{
  "activation": "gelu",
  "router_score": "softmax",
  "routed_scale": 1.41,
  "optimizer": "adam_hyperball",
  "lr": 0.00621,
  "batch_tokens": 65536,
  "seq_len": 256,
  "train_tokens": 789700000,
  "dataset": "wikipedia_en"
}
Below are experts of layer 5 (counted from 0) of a mixture-of-experts language model. Rows are named router (the router's row for the expert), up (a neuron's input weights, with its number) and show model dimensions 0-159. Each number is 50 + 12 x the weight over its row's rms, rounded and kept within 0 to 99.
After each expert's rows: a language model's description of what the expert responds to. This comes from a sample of Wikipedia text that the model never trained on.

# expert 16
router:56 76 52 43 24 36 52 21 44 72 43 45 43 59 42 31 57 39 25 35 47 56 39 37 57 47 48 55 68 52 37 40 52 45 33 44 68 56 62 55 49 66 71 55 66 60 66 61 58 54 45 47 50 41 67 35 47 63 40 55 48 49 58 53 50 43 34 58 50 34 45 36 52 38 71 55 75 53 44 54 59 41 66 51 55 57 65 74 61 24 65 44 42 54 45 31 62 49 30 45 35 35 53 65 36 45 23 55 54 52 50 50 39 39 35 34 59 43 57 38 45 44 54 56 38 58 62 41 30 51 81 47 49 42 52 28 62 41 55 62 57 34 38 45 20 44 50 54 27 57 45 64 41 62 64 33 45 57 40 66
up0:57 43 56 46 30 60 39 54 52 45 42 58 34 65 48 39 38 62 63 65 51 31 45 63 67 45 43 56 44 58 59 48 65 59 45 62 56 72 41 60 33 20 58 57 67 33 51 53 28 59 42 36 62 46 46 31 59 63 35 49 47 66 56 43 42 54 41 67 36 21 58 43 55 53 51 58 46 42 17 35 45 60 52 41 28 67 43 49 45 26 44 54 58 49 83 39 56 62 64 49 18 62 31 58 44 52 50 60 36 48 50 56 50 32 43 55 42 32 49 53 31 60 52 62 56 35 43 52 53 44 45 71 48 50 55 64 44 35 55 52 29 55 48 44 40 54 31 47 62 54 50 56 47 33 56 52 50 32 45 42
It responds to: Reporting verbs, function words. Commas, prepositions and verbs of saying or judging in narrative and reviews, such as calling it, said, wrote, concluded that.

# expert 31
router:47 61 56 38 51 62 20 59 46 47 49 52 41 63 63 49 44 59 52 36 71 59 35 66 65 54 34 58 43 46 68 59 37 25 71 47 52 51 32 52 69 64 38 42 62 40 38 74 37 54 42 46 60 34 54 52 51 46 61 57 45 33 65 61 52 46 43 60 45 34 57 46 43 34 40 28 79 66 65 37 58 30 30 47 55 54 43 33 70 52 33 33 68 73 65 45 75 55 37 56 31 70 27 31 66 65 87 60 63 30 61 46 65 55 56 48 50 44 58 50 48 72 55 42 54 53 66 27 45 63 26 58 59 53 46 66 41 59 41 45 65 49 57 53 40 43 39 35 56 53 64 46 46 37 33 45 40 43 43 33
up0:67 44 57 41 29 49 48 52 42 34 21 55 41 57 40 27 61 43 51 64 42 51 60 46 55 40 52 70 48 27 43 44 47 51 72 60 37 62 53 59 20 53 67 66 49 59 63 65 52 47 69 81 46 45 45 34 56 67 15 58 29 69 37 75 43 72 47 40 41 48 61 54 37 34 45 57 68 45 56 51 34 60 67 45 36 54 30 46 47 53 56 41 65 47 58 16 35 77 51 62 44 60 37 55 64 64 51 54 52 67 32 65 51 74 46 40 59 38 51 57 48 54 46 52 39 50 40 49 45 57 53 32 44 45 48 36 68 41 60 32 55 49 69 64 66 44 49 64 54 46 43 45 46 58 35 46 47 62 67 41
It responds to: Numbers and money. Digits inside larger numbers, amounts, percentages and table values, plus currency signs and words like $, million, approximately.

# expert 18
router:56 44 67 36 53 53 56 70 60 42 36 70 60 71 48 37 41 37 52 35 23 39 54 62 71 24 70 74 77 43 63 61 48 46 43 45 43 41 36 54 47 47 51 38 36 35 64 64 50 39 38 46 52 42 58 60 43 47 40 49 62 45 59 46 72 73 39 36 47 43 14 25 49 36 67 71 46 56 48 44 48 51 42 26 37 41 63 40 70 40 42 47 56 70 53 46 56 65 53 60 55 39 66 50 64 52 39 62 68 31 32 38 55 43 49 54 61 32 16 52 58 54 41 42 65 59 37 48 50 50 32 56 37 40 30 51 36 54 50 52 44 46 33 58 46 48 42 35 63 56 48 52 49 58 34 44 44 48 50 50
up0:50 53 53 55 37 44 66 39 41 65 59 57 32 47 72 56 45 50 52 42 48 58 50 45 52 35 45 38 50 52 55 55 51 71 76 61 35 56 70 59 57 65 53 45 58 56 64 59 46 46 46 58 46 52 47 46 41 71 61 57 52 46 53 36 64 53 38 53 66 81 47 38 48 24 66 43 50 43 27 34 59 21 38 37 39 48 39 43 60 39 30 33 52 69 37 40 40 67 51 53 48 40 29 73 52 45 50 37 40 53 56 67 55 46 34 72 46 52 40 71 56 48 50 56 58 46 59 44 46 63 62 53 53 66 40 67 60 26 42 37 55 59 58 58 37 50 24 56 54 80 61 55 42 41 73 51 67 46 23 43
It responds to: Word-initial consonant pieces. Opening consonant clusters and pieces of ordinary English words, often adjectives in quoted or descriptive text, such as sh-arper, sl-ept, bl-, fl-.

# expert 7
router:42 40 35 65 27 42 42 39 40 55 34 41 66 35 60 60 52 42 44 38 41 65 46 58 41 62 71 50 37 50 47 24 65 59 47 32 57 70 81 40 57 59 48 57 84 50 74 42 49 47 52 38 40 51 56 78 32 50 58 47 38 44 53 69 36 45 45 34 54 52 44 47 54 63 50 91 31 37 40 52 44 32 43 42 37 41 39 41 61 45 53 22 41 65 50 49 37 38 40 52 46 58 46 25 56 37 71 42 54 38 61 68 44 61 46 57 60 42 58 54 53 45 50 60 53 47 52 44 36 37 59 52 49 54 43 30 44 42 42 59 55 55 43 46 48 55 47 47 48 63 55 41 43 28 61 45 27 48 63 41
up0:63 46 68 31 48 55 49 52 42 52 51 53 61 63 63 46 60 78 34 50 33 76 40 53 55 32 31 26 35 66 59 55 44 46 64 24 51 56 61 72 60 45 38 49 35 84 44 59 56 50 55 49 63 69 37 54 51 43 35 57 49 48 67 63 54 69 64 56 63 60 69 43 53 43 52 36 68 60 38 43 51 37 52 65 45 64 57 81 42 33 56 44 63 53 51 50 65 54 60 53 69 52 56 62 55 52 62 34 50 42 34 33 37 63 45 58 29 50 64 43 60 66 47 79 43 40 68 51 49 28 59 35 49 41 69 66 58 51 53 46 66 42 59 54 46 35 43 66 49 53 44 80 40 51 45 54 51 48 27 30
It responds to: Person descriptors. Words describing people after a, his or her, such as nationality, occupation and kinship: politician, singer, eldest son, former partner.

# expert 11
router:45 50 48 44 53 46 46 56 50 58 55 53 45 48 55 48 47 43 58 72 48 45 74 66 54 47 49 28 32 59 64 49 60 58 56 47 41 64 33 55 52 36 34 39 80 25 60 46 37 38 58 64 42 60 54 77 57 57 30 58 39 41 67 56 48 39 64 50 30 46 54 44 34 35 54 42 43 64 48 56 46 46 37 51 60 35 61 49 39 50 40 42 14 66 46 63 75 49 34 42 58 62 49 55 54 41 58 63 53 51 56 63 67 41 65 41 40 50 63 74 43 32 65 51 56 39 49 49 45 36 49 31 51 69 49 47 47 47 37 62 60 40 74 38 56 55 54 43 78 52 43 41 42 67 53 68 63 55 58 68
up0:53 75 39 75 28 33 71 37 48 36 48 53 27 42 40 36 47 39 45 53 62 63 53 43 53 51 25 40 39 46 43 38 43 58 61 54 61 68 38 45 68 47 60 32 58 53 73 76 67 57 40 57 37 40 76 54 65 63 57 63 68 58 58 53 40 54 36 57 44 57 63 46 50 28 66 61 49 31 57 68 55 48 63 32 58 68 70 53 45 51 51 50 63 51 59 29 56 54 54 41 63 46 31 50 53 66 49 44 59 20 50 21 53 65 49 38 50 45 47 42 75 34 44 58 39 62 34 63 49 45 41 58 64 55 53 46 56 26 53 54 56 48 74 48 40 57 35 67 53 28 56 70 36 40 47 28 38 68 71 64
It responds to: Table stats, direction words. Numbers and blanks in football statistics tables, dash-semicolon placeholders, and compass words like north, east, south, plus quantifiers such as many, few, all.

# expert 25
router:88 44 46 71 64 65 37 45 48 38 41 46 39 59 32 28 46 44 36 51 67 43 39 48 52 58 33 36 64 71 48 39 36 43 42 61 49 38 52 60 41 26 54 54 69 45 60 62 34 52 61 56 77 62 63 49 66 39 53 50 51 78 38 40 38 63 43 55 59 53 58 51 40 73 37 55 65 23 62 73 45 72 61 57 56 57 62 39 18 40 57 63 71 35 58 59 35 50 58 46 62 58 49 34 52 65 68 50 26 45 58 57 29 52 53 38 48 49 58 41 37 42 34 55 31 55 34 55 52 45 43 40 11 49 31 52 60 44 62 61 50 68 44 60 63 43 29 45 54 36 50 36 61 42 45 47 33 50 61 61
up0:42 57 68 52 38 30 60 41 53 60 42 63 46 42 51 44 66 30 41 35 65 47 56 53 36 52 49 56 43 37 64 38 70 26 59 59 27 58 59 48 37 49 40 37 71 37 54 53 49 57 50 38 37 57 46 71 18 65 66 50 53 37 41 61 47 43 52 21 61 42 60 49 50 50 48 59 34 52 55 54 49 52 50 71 46 48 37 51 56 17 47 18 57 60 52 62 43 30 57 64 18 65 34 54 46 52 54 74 51 65 75 34 59 63 55 19 71 43 37 47 46 26 48 66 70 40 43 52 54 47 50 52 57 65 67 51 56 47 54 35 39 59 57 37 53 54 56 69 49 15 63 55 52 62 23 68 68 39 62 52
It responds to: Name initial letters. First letters or syllables of proper names, especially foreign surnames in rosters and lists, such as O-merbegić, L-exikon, An-anda.

# expert 23
router:40 47 45 44 37 55 79 48 27 39 37 40 58 61 70 62 60 42 60 67 47 47 59 37 34 59 42 40 45 45 38 63 57 55 33 42 57 54 47 58 42 52 61 36 64 52 48 45 47 44 58 59 44 62 39 16 39 63 42 65 62 64 42 51 29 34 62 47 25 42 43 64 50 51 45 57 22 57 53 56 51 56 66 54 41 48 34 35 58 58 35 52 38 25 57 45 23 66 51 29 18 45 47 36 68 52 53 52 58 47 44 35 75 57 45 42 55 44 44 28 36 36 55 31 68 41 55 53 55 43 69 70 75 47 36 48 40 49 46 43 41 45 55 32 30 39 47 69 63 38 54 40 72 46 41 46 61 31 76 47
up0:59 47 46 70 37 61 42 78 66 63 61 53 39 49 55 59 60 41 38 48 63 36 49 64 54 55 14 33 53 39 53 57 40 54 61 46 51 41 48 52 44 57 53 54 59 46 45 65 46 64 40 41 37 36 49 10 56 47 58 35 53 58 57 36 55 46 48 54 60 38 77 58 51 41 45 49 59 19 49 51 47 57 84 70 63 69 61 63 48 55 42 49 51 51 50 58 42 62 59 60 53 48 65 61 52 59 47 57 59 54 67 39 48 35 51 58 45 37 48 40 46 34 72 45 59 82 62 51 51 43 56 39 64 58 54 42 43 73 51 43 51 55 58 66 52 35 51 49 46 50 56 61 67 40 43 74 26 57 56 33
It responds to: Infobox field labels. Field-name words in infoboxes and tables, such as Born, Released, Coordinates, Successor, Dialling code, Total, plus BOM bytes.

# expert 24
router:73 41 28 49 66 64 33 78 67 34 22 47 46 37 64 33 44 41 61 75 60 65 33 37 46 29 35 55 45 50 52 39 48 56 66 58 51 39 63 33 45 34 42 51 64 57 49 23 57 49 36 52 43 51 29 49 64 17 74 22 46 55 30 50 55 54 47 49 55 56 52 78 34 46 50 57 74 44 39 12 49 65 80 50 51 59 52 43 42 45 60 69 58 40 60 45 45 63 65 62 62 56 56 57 48 38 34 51 51 53 62 47 47 52 60 57 61 32 39 64 62 61 49 37 30 57 43 51 58 46 38 55 55 54 48 55 63 37 51 67 52 45 37 47 56 24 60 24 37 20 47 52 76 49 46 45 55 42 57 50
up0:44 55 39 74 30 39 40 48 46 35 37 35 41 71 45 46 56 35 55 62 76 59 32 72 46 47 53 45 45 44 25 59 31 41 55 41 40 55 47 59 54 57 50 36 52 62 46 46 68 44 11 57 51 31 36 50 35 65 48 67 64 26 32 59 66 44 25 26 60 37 65 49 48 38 56 39 39 41 72 40 48 42 67 52 35 48 38 48 50 31 56 59 64 56 35 50 63 50 53 60 50 64 56 42 52 52 63 33 60 48 48 45 53 60 24 38 48 58 42 48 43 45 58 64 35 56 35 86 45 37 36 41 46 39 74 47 20 50 61 38 61 35 61 40 44 44 48 50 34 70 71 45 48 52 25 84 47 57 56 43
It responds to: Foreign name syllables. Middle syllables of non-English surnames and place names, often with diacritics, such as Hoefn-ag-el, Ch-on-buri, Dąbr-ów-ki.

# expert 1
router:74 40 48 25 35 52 41 69 39 58 74 40 55 58 55 65 51 63 55 59 31 43 42 66 58 53 65 60 77 49 61 59 32 53 46 16 65 49 50 20 59 25 48 46 42 43 45 57 36 66 46 52 45 43 30 31 65 52 48 66 43 58 55 40 58 49 38 52 45 79 58 37 58 50 59 57 68 53 38 56 47 36 50 49 42 40 61 49 46 31 38 49 42 36 43 53 49 32 51 55 69 57 48 56 60 64 41 55 61 58 61 49 55 41 51 37 56 47 53 59 50 67 65 29 63 62 53 35 63 60 46 70 39 56 47 52 50 52 43 48 43 63 31 55 30 65 57 58 36 67 59 62 41 48 63 53 64 41 32 51
up0:55 52 71 73 39 42 61 58 53 49 47 62 62 41 63 63 43 63 44 70 56 67 32 29 56 51 45 54 43 65 41 34 40 39 55 60 47 51 45 56 59 29 58 42 64 51 28 61 61 41 36 59 51 66 28 72 48 57 36 77 48 47 47 42 55 57 45 36 54 43 64 53 35 46 68 78 69 51 55 44 35 64 48 49 51 55 51 18 49 32 44 55 47 57 31 54 58 53 62 53 42 61 21 57 57 71 45 69 46 58 54 25 60 34 42 44 55 34 48 57 32 40 64 63 43 53 42 52 56 48 43 43 48 58 48 44 38 46 74 44 58 34 50 47 57 54 43 26 53 48 42 64 84 63 46 53 61 47 57 60
It responds to: Titles, abstract nouns. Nouns and noun suffixes naming works, fields and concepts, often in book or article titles and citations, such as novel, -ology, -ation, book.

# expert 6
router:52 50 63 33 38 58 51 44 58 41 46 57 59 44 61 23 67 39 63 22 49 57 50 57 41 44 62 65 59 59 41 70 29 60 35 54 62 56 41 51 53 25 45 50 42 66 43 59 49 40 57 55 44 45 40 33 69 52 35 65 31 56 64 58 46 65 47 49 42 29 48 57 45 44 61 55 69 69 71 39 44 55 39 51 47 62 42 32 47 60 44 27 55 64 53 53 49 59 35 62 52 52 49 59 51 28 54 78 52 74 46 53 66 40 34 55 32 61 57 62 41 55 30 65 54 53 46 57 37 50 63 35 60 57 55 57 37 65 37 46 42 23 65 48 60 58 55 52 59 67 49 67 48 51 59 48 48 58 29 65
up0:49 54 36 50 35 63 51 60 56 42 58 58 48 73 57 41 46 67 71 60 40 66 71 50 36 55 67 67 41 56 40 60 36 43 52 32 44 62 42 34 73 43 46 46 64 51 52 24 31 41 67 50 68 45 39 39 32 44 51 58 54 49 54 49 30 43 49 23 42 38 85 57 23 59 50 74 75 61 69 43 51 58 50 50 49 33 26 43 57 46 31 42 46 45 52 22 54 46 62 61 80 61 58 56 59 49 38 75 73 61 46 61 51 60 54 38 57 38 38 42 63 33 56 46 44 67 35 51 28 42 67 46 61 43 52 57 36 48 64 53 32 45 47 71 32 33 25 70 42 36 58 56 29 65 61 35 53 33 54 46
It responds to: Connectives in abstract prose. Commas, and, or, of in expository prose about harm, society or health, plus nouns and adjectives like damage, financial, poor.

# expert 27
router:42 73 31 59 45 49 46 42 49 41 60 58 65 32 47 49 46 64 40 64 60 57 60 54 42 35 30 49 43 48 43 40 50 48 36 50 46 60 57 60 41 41 34 46 34 58 50 57 39 54 61 40 72 65 42 40 46 64 59 45 31 58 50 63 55 39 64 46 52 61 56 81 50 53 52 37 43 62 54 55 38 48 72 63 44 53 52 74 33 49 66 63 47 51 31 58 86 29 50 54 77 44 41 54 58 56 46 41 48 49 59 62 45 50 68 68 37 61 76 43 67 55 69 16 48 32 54 47 57 51 52 35 42 41 65 63 63 75 44 54 44 69 58 52 37 62 46 49 32 66 31 60 41 66 76 68 57 43 53 46
up0:55 45 49 53 28 51 52 54 35 34 44 80 69 52 45 66 48 25 40 53 48 38 64 57 67 11 47 50 51 57 42 56 59 44 36 46 43 26 58 60 45 46 55 40 29 25 43 38 53 44 60 55 64 46 34 36 33 49 36 44 49 57 50 33 37 51 58 54 49 46 49 42 33 40 34 50 38 50 64 26 69 51 29 44 25 43 47 46 25 37 47 47 34 53 71 37 43 60 62 68 30 66 60 45 44 56 38 68 34 42 42 42 61 49 44 39 54 49 49 60 58 40 18 47 48 52 27 61 55 39 28 52 49 51 36 48 54 60 57 38 35 45 68 58 43 42 49 41 61 50 61 56 66 44 46 76 35 31 58 57
It responds to: Citation punctuation. Commas and separators in references and bibliographies, after places, publishers or universities before dates, such as Edinburgh, 1922; Stuttgart.

# expert 20
router:65 60 63 40 50 65 56 56 64 47 58 43 50 65 37 45 63 65 60 46 55 66 54 41 48 60 63 48 58 46 42 52 37 49 41 66 61 66 31 36 66 44 54 50 74 48 44 53 53 46 22 38 49 62 46 55 45 37 35 61 49 36 50 57 75 35 31 34 56 26 43 39 55 51 61 48 46 49 59 54 33 32 34 41 44 61 70 49 58 45 25 48 52 54 63 44 67 75 60 50 39 36 58 57 51 64 65 37 66 50 43 28 63 69 38 50 68 66 16 71 48 39 60 59 38 47 34 77 49 22 48 47 36 35 46 48 36 68 41 39 67 49 57 67 52 63 58 51 64 70 41 49 47 52 38 48 43 52 53 53
up0:54 60 41 56 35 52 43 43 37 61 53 64 50 46 34 47 52 65 51 60 39 40 62 50 68 61 47 54 40 61 48 56 55 33 57 52 32 49 37 52 48 55 59 18 53 56 47 37 38 54 50 42 64 50 51 47 71 42 44 50 56 41 51 35 48 45 43 55 66 53 46 54 37 50 62 60 47 38 39 24 33 51 52 72 37 48 52 50 59 32 57 41 51 56 52 36 28 49 64 49 37 32 51 38 55 56 81 59 44 48 55 41 69 47 39 40 44 46 47 56 58 20 42 53 55 45 60 39 68 39 69 43 54 55 60 57 43 28 59 39 47 31 49 58 40 39 40 46 32 46 56 56 44 27 41 46 38 31 55 45
It responds to: Articles in science prose. Function words like the, a, in, of in explanatory scientific or technical text on biology, chemistry or math, e.g. into the blood stream.

# expert 22
router:32 66 59 66 51 49 50 29 42 55 39 43 42 50 38 62 73 53 62 31 60 57 69 63 38 47 52 33 51 41 39 41 75 49 57 65 53 50 71 55 43 40 59 50 28 49 41 35 54 45 53 45 38 51 50 47 56 71 59 50 57 55 42 45 53 64 53 47 36 47 60 39 26 57 31 45 34 53 48 58 46 74 63 57 38 62 62 41 54 53 42 40 51 64 52 54 31 53 41 53 37 38 47 38 28 34 78 43 51 54 32 53 57 48 69 56 42 64 44 48 40 42 45 42 58 42 36 33 54 58 52 57 78 51 67 47 53 32 38 50 49 53 35 68 58 41 51 32 58 25 42 48 54 46 81 60 29 69 39 50
up0:50 47 70 53 38 48 41 42 41 57 66 45 35 50 55 53 66 53 50 72 68 40 43 34 64 42 42 46 65 36 49 60 52 46 40 46 53 62 41 72 42 41 63 48 40 60 40 40 51 42 43 46 48 67 59 48 38 68 60 41 34 54 54 43 56 59 59 61 52 56 20 32 52 36 61 36 45 39 30 44 59 58 61 43 45 52 55 35 55 47 49 61 67 50 47 47 60 66 42 54 56 33 50 58 36 56 37 53 68 64 42 45 17 30 53 41 62 47 45 71 43 63 33 53 53 46 25 60 61 45 49 44 59 37 49 14 65 40 40 55 65 50 55 60 41 13 52 49 65 38 41 46 59 53 54 54 37 62 31 40
It responds to: The and proper adjectives. The word the and capitalized modifiers after of or in, such as the World, British, Royal, his, its.

# expert 5
router:40 50 56 63 53 46 56 57 27 74 45 37 64 40 70 52 48 44 40 59 55 37 45 62 57 46 47 34 45 38 36 60 53 39 45 39 59 50 63 53 54 56 31 59 35 71 40 13 46 40 77 54 50 53 31 38 39 48 48 47 63 63 55 30 43 53 55 64 38 64 57 69 52 61 48 46 46 40 47 47 56 68 46 43 37 52 48 42 40 59 51 37 35 62 37 67 78 42 58 42 30 44 49 68 42 58 71 68 46 57 70 60 61 45 46 53 44 48 60 44 72 73 53 28 53 42 45 46 55 69 27 45 59 43 71 62 66 45 34 46 39 46 65 48 46 56 46 56 62 59 61 51 48 59 51 64 66 32 53 80
up0:52 74 46 64 57 80 45 48 44 47 36 54 42 57 51 52 67 60 59 51 38 37 40 52 73 52 40 48 67 47 55 42 36 42 47 55 43 67 45 66 68 25 58 58 55 43 43 58 27 71 68 41 66 39 54 47 51 61 45 62 35 58 56 45 53 50 42 45 54 50 61 57 54 55 43 59 50 46 50 37 41 31 56 36 49 45 58 53 57 60 64 67 48 57 61 41 53 42 46 45 57 40 47 68 79 35 66 51 31 49 45 57 21 61 61 32 58 24 47 44 46 58 33 66 34 64 44 71 65 44 57 57 40 53 41 56 51 40 75 60 47 44 70 56 61 62 53 40 58 42 48 49 46 58 71 50 55 33 49 19
It responds to: Year leading digits. Opening and middle digits of years in dates, lists and tables, such as the 2 and 0 of 2012, plus month names before years.

# expert 12
router:55 70 42 36 66 53 69 48 22 47 65 58 63 28 65 65 46 52 30 57 47 60 55 42 55 51 54 34 47 31 61 47 57 29 35 56 52 29 46 55 45 45 54 31 64 46 45 57 58 36 50 62 29 51 48 62 51 60 47 71 46 61 56 45 55 40 74 29 42 55 42 54 53 42 46 52 53 41 47 52 54 42 32 42 73 19 54 39 77 54 25 68 55 28 27 51 53 31 44 32 33 56 41 40 51 68 57 33 45 60 52 47 51 43 64 61 69 37 61 38 64 52 62 36 50 45 74 64 37 39 45 58 39 38 67 57 52 64 42 33 54 51 41 34 46 45 44 33 59 66 64 35 39 47 38 55 72 49 53 40
up0:53 66 32 42 43 58 65 37 51 53 46 43 31 61 50 55 68 59 48 36 53 47 62 33 43 34 60 53 49 39 42 59 63 39 56 54 55 48 42 61 33 52 32 71 42 56 43 63 54 62 47 49 46 49 52 32 34 57 63 56 86 46 51 47 69 52 43 35 53 65 13 30 62 50 57 56 38 47 53 46 51 36 63 37 48 69 52 54 57 55 54 59 54 32 56 26 66 57 53 44 38 50 56 53 50 65 46 39 56 39 42 52 64 66 33 71 50 60 45 53 43 66 39 59 45 56 43 59 48 29 51 34 50 55 52 50 51 57 57 64 36 44 46 48 59 33 50 57 36 67 29 41 46 54 21 30 56 52 47 53
It responds to: Numbers in data tables. Digits, decimal points and spaces inside numeric cells of statistics, election and sports result tables, such as 3.40, 26.1%, 367.

# expert 26
router:34 88 42 85 36 43 37 39 51 61 49 55 55 29 43 81 32 50 64 22 70 44 65 78 43 56 38 39 45 52 53 31 63 73 42 61 19 67 52 74 71 50 56 57 57 63 53 27 34 37 59 64 51 61 53 35 52 62 43 34 52 55 49 46 58 49 47 57 49 50 66 36 44 48 49 37 48 51 49 43 65 49 50 49 52 38 28 81 58 52 62 54 50 55 63 52 46 32 57 47 50 57 56 71 21 71 40 49 45 67 59 56 42 37 51 65 58 55 60 47 28 52 53 55 63 47 43 53 71 37 41 56 47 73 52 40 52 45 50 63 36 40 61 51 59 52 57 34 52 56 52 63 69 51 54 55 58 59 57 55
up0:48 63 50 48 53 70 60 54 46 63 64 45 44 63 66 53 56 35 56 45 60 62 37 62 46 50 29 62 53 37 49 44 58 39 72 28 43 59 73 64 85 36 42 67 54 43 81 45 51 70 31 23 57 69 44 39 35 46 47 62 35 62 59 51 46 75 44 67 53 43 51 56 48 44 61 50 69 51 59 42 59 55 49 66 61 35 51 50 44 50 58 42 53 61 50 55 62 38 55 64 38 37 55 76 48 35 43 43 46 54 85 57 60 46 43 51 54 56 31 63 47 50 41 53 42 52 56 66 63 49 58 36 55 48 63 33 16 58 68 45 51 46 34 51 48 58 67 59 54 60 52 58 69 52 29 52 53 65 65 64
It responds to: Prepositions in narrative. Prepositions like in, at, on, during, after, until that introduce place or time in biographical and historical narrative, e.g. arrived at Bagram.

# expert 10
router:51 67 38 75 42 51 42 49 35 60 64 60 53 52 70 56 55 38 48 40 66 53 55 60 63 56 41 58 54 54 53 34 69 59 36 41 41 57 46 73 51 34 53 59 58 79 32 32 52 58 55 38 68 54 54 61 33 53 63 33 35 66 41 27 58 37 44 65 68 49 42 48 61 62 75 49 59 34 61 41 68 68 39 34 52 65 61 51 53 45 51 33 23 57 35 39 45 51 46 70 51 69 65 64 54 72 33 40 45 45 47 34 40 56 59 48 53 51 51 35 53 28 60 53 61 39 51 54 61 64 46 55 64 64 62 73 62 18 52 43 62 66 53 32 65 41 73 42 47 72 61 73 55 40 44 51 62 61 46 45
up0:49 46 63 68 50 20 55 45 44 49 50 59 55 37 55 58 39 42 60 58 30 44 73 34 36 23 24 62 41 43 46 42 58 47 30 37 33 66 61 62 79 17 56 43 34 42 51 26 66 46 29 43 39 59 47 42 44 47 62 46 46 78 46 47 52 69 47 41 66 45 64 36 44 37 34 64 28 40 49 51 66 45 53 51 40 64 47 39 56 45 42 49 34 38 48 54 47 41 52 58 36 51 86 54 39 47 48 43 66 65 64 53 39 57 54 55 58 19 38 53 42 32 49 46 57 56 47 67 66 43 39 40 72 54 55 38 43 53 49 56 35 42 41 67 33 70 57 47 65 47 66 69 60 36 41 51 51 85 40 41
It responds to: Year digits, parentheses. Opening parentheses and quotes plus the first digits of years in birth dates and film lists, such as (born May 23, 1937), (1955).

# expert 19
router:50 33 49 45 47 62 36 74 37 54 48 53 47 66 45 60 61 52 56 32 42 39 46 35 41 60 69 41 35 58 67 51 54 67 47 54 50 46 58 51 72 51 32 37 39 56 63 45 46 46 51 52 39 40 57 51 33 44 33 61 32 48 64 54 32 52 57 42 54 38 56 45 49 62 36 64 38 52 44 36 22 56 54 61 66 54 55 52 54 60 53 15 72 69 47 57 55 50 64 67 55 54 60 53 43 44 23 62 51 38 65 57 58 44 31 70 37 43 57 51 53 43 37 56 44 64 50 53 46 60 57 64 54 46 45 38 30 36 53 50 57 61 53 54 65 48 38 75 23 41 51 68 50 54 61 62 60 38 29 49
up0:56 51 47 46 33 57 38 52 48 58 22 54 42 43 58 52 62 57 52 37 59 77 29 55 51 41 51 42 57 28 43 45 43 64 54 52 52 68 54 51 62 42 40 56 22 46 44 63 36 46 41 26 56 63 48 58 31 39 52 60 47 62 65 39 38 46 25 55 53 56 47 48 39 57 52 68 68 52 54 48 61 63 32 59 49 24 61 52 22 51 59 28 59 43 33 76 58 27 57 74 44 44 49 54 59 53 51 45 36 56 72 62 56 58 33 57 56 45 39 54 54 43 63 47 56 60 42 44 47 36 68 52 50 47 74 24 38 37 54 74 39 56 37 61 41 36 58 49 52 45 79 53 41 61 46 67 38 57 45 59
It responds to: Professional word starts. Openings of job, research and institutional words, often split pieces, such as resear-cher, intern-ship, training, executive, public.

# expert 4
router:34 53 67 33 28 24 61 33 47 56 60 40 51 54 66 47 45 54 52 35 44 47 47 46 44 38 68 56 79 30 60 37 40 27 60 41 40 34 52 53 61 63 64 52 31 54 33 54 73 53 66 37 45 48 35 26 51 49 55 62 88 56 36 57 72 43 47 44 44 69 52 54 62 43 61 63 69 52 40 73 50 51 30 49 46 57 41 46 48 47 50 31 53 42 61 55 43 34 40 44 46 66 35 51 41 38 38 53 50 64 54 80 55 52 49 41 51 30 70 34 38 35 44 44 39 57 64 47 65 52 40 50 55 44 45 38 43 48 35 52 38 63 64 36 49 43 34 54 56 52 42 82 70 32 50 58 51 75 47 43
up0:63 50 40 47 40 69 74 60 50 33 63 62 51 61 40 35 53 54 84 60 82 47 58 34 60 28 32 49 70 60 67 40 29 55 64 49 61 62 80 63 65 29 64 56 58 35 56 55 42 44 53 42 42 67 50 48 26 64 69 58 48 60 61 58 47 57 50 47 49 59 65 67 44 43 47 51 72 58 59 54 50 53 46 52 48 45 33 40 36 25 55 58 52 36 76 49 54 48 42 52 52 55 44 69 36 37 44 69 62 48 38 56 48 39 68 33 62 42 10 69 70 65 64 51 58 43 63 52 53 52 54 43 49 33 50 39 34 49 58 64 47 38 57 59 62 44 38 45 50 20 47 51 34 40 53 45 59 73 52 38
It responds to: Section and event starts. Section-heading markers and nouns or verbs of beginnings, seasons, fights and releases in career narratives, such as began, season, ==Release==.

# expert 30
router:51 40 25 50 59 39 55 77 67 55 50 50 31 45 54 48 51 52 67 59 40 50 35 50 31 50 36 47 33 44 39 60 63 49 61 57 38 46 66 34 39 55 34 42 17 54 64 41 71 82 34 22 38 41 35 58 47 53 69 40 45 61 53 77 43 50 36 67 54 50 75 65 50 46 42 33 48 63 65 70 44 49 59 75 44 42 47 49 67 54 45 54 36 37 48 51 52 59 40 49 64 28 56 50 39 35 45 55 38 38 50 50 48 52 39 35 46 46 43 56 39 50 28 64 45 68 55 62 75 31 53 63 72 34 48 41 28 63 55 62 45 50 45 65 63 52 43 61 56 08 45 50 55 57 49 46 45 46 63 29
up0:55 51 43 50 55 39 54 46 41 45 39 60 36 61 36 46 38 38 72 44 38 41 73 66 48 07 43 36 43 59 30 59 56 40 60 64 46 57 82 53 42 56 45 39 52 42 37 32 68 59 59 40 59 45 37 59 43 52 65 45 60 52 34 64 42 68 36 31 45 52 65 50 32 51 51 47 52 46 69 45 54 46 67 23 42 65 52 47 46 42 56 37 64 77 57 43 84 75 59 35 39 43 51 39 29 63 43 48 42 44 53 59 48 38 70 55 37 64 37 59 61 54 26 68 47 51 48 52 63 51 58 49 72 44 55 57 54 72 34 54 43 42 56 47 43 46 56 47 61 41 64 58 44 58 41 57 43 64 58 46
It responds to: Institution name endings. Final words or pieces of organization, school and place names, such as University, School, Railroad, Association, Citigr-oup.

# expert 3
router:40 46 55 66 50 46 54 26 47 25 51 55 53 79 48 63 66 43 60 40 35 50 76 43 49 50 67 63 57 72 41 71 35 48 41 30 67 52 52 47 46 60 64 50 30 31 43 73 54 57 28 53 53 36 54 68 41 51 57 56 50 43 45 64 38 61 57 39 33 45 53 44 52 65 44 35 39 32 56 65 41 29 49 34 61 69 37 44 36 49 57 30 51 80 38 53 46 53 53 49 39 34 47 45 66 34 48 53 47 51 40 48 72 80 59 41 42 53 63 52 55 53 36 50 54 55 31 59 44 67 37 28 45 32 54 49 24 52 30 23 56 55 48 51 48 49 45 78 30 51 67 32 55 33 41 63 46 42 48 56
up0:46 58 40 60 60 66 52 62 34 31 51 52 41 48 57 53 47 36 54 54 71 25 71 42 37 47 26 66 46 46 41 24 46 49 48 76 45 73 43 65 40 36 55 33 54 55 57 58 49 48 61 51 60 62 30 46 53 48 48 40 51 44 65 60 37 50 45 30 33 59 54 52 57 33 44 51 48 68 48 51 52 54 66 76 65 40 52 35 55 45 45 42 45 43 76 44 47 65 44 59 54 46 69 62 49 71 53 67 25 44 47 24 56 64 54 58 33 65 40 59 49 53 32 63 54 49 52 70 55 46 55 53 58 26 73 51 64 53 56 52 40 46 64 41 54 50 42 39 52 53 66 74 69 36 45 33 54 61 54 46
It responds to: Headings and table headers. First tokens of section headings after == or ===, and table header cells or list titles, such as Sales, Series, Species, Year.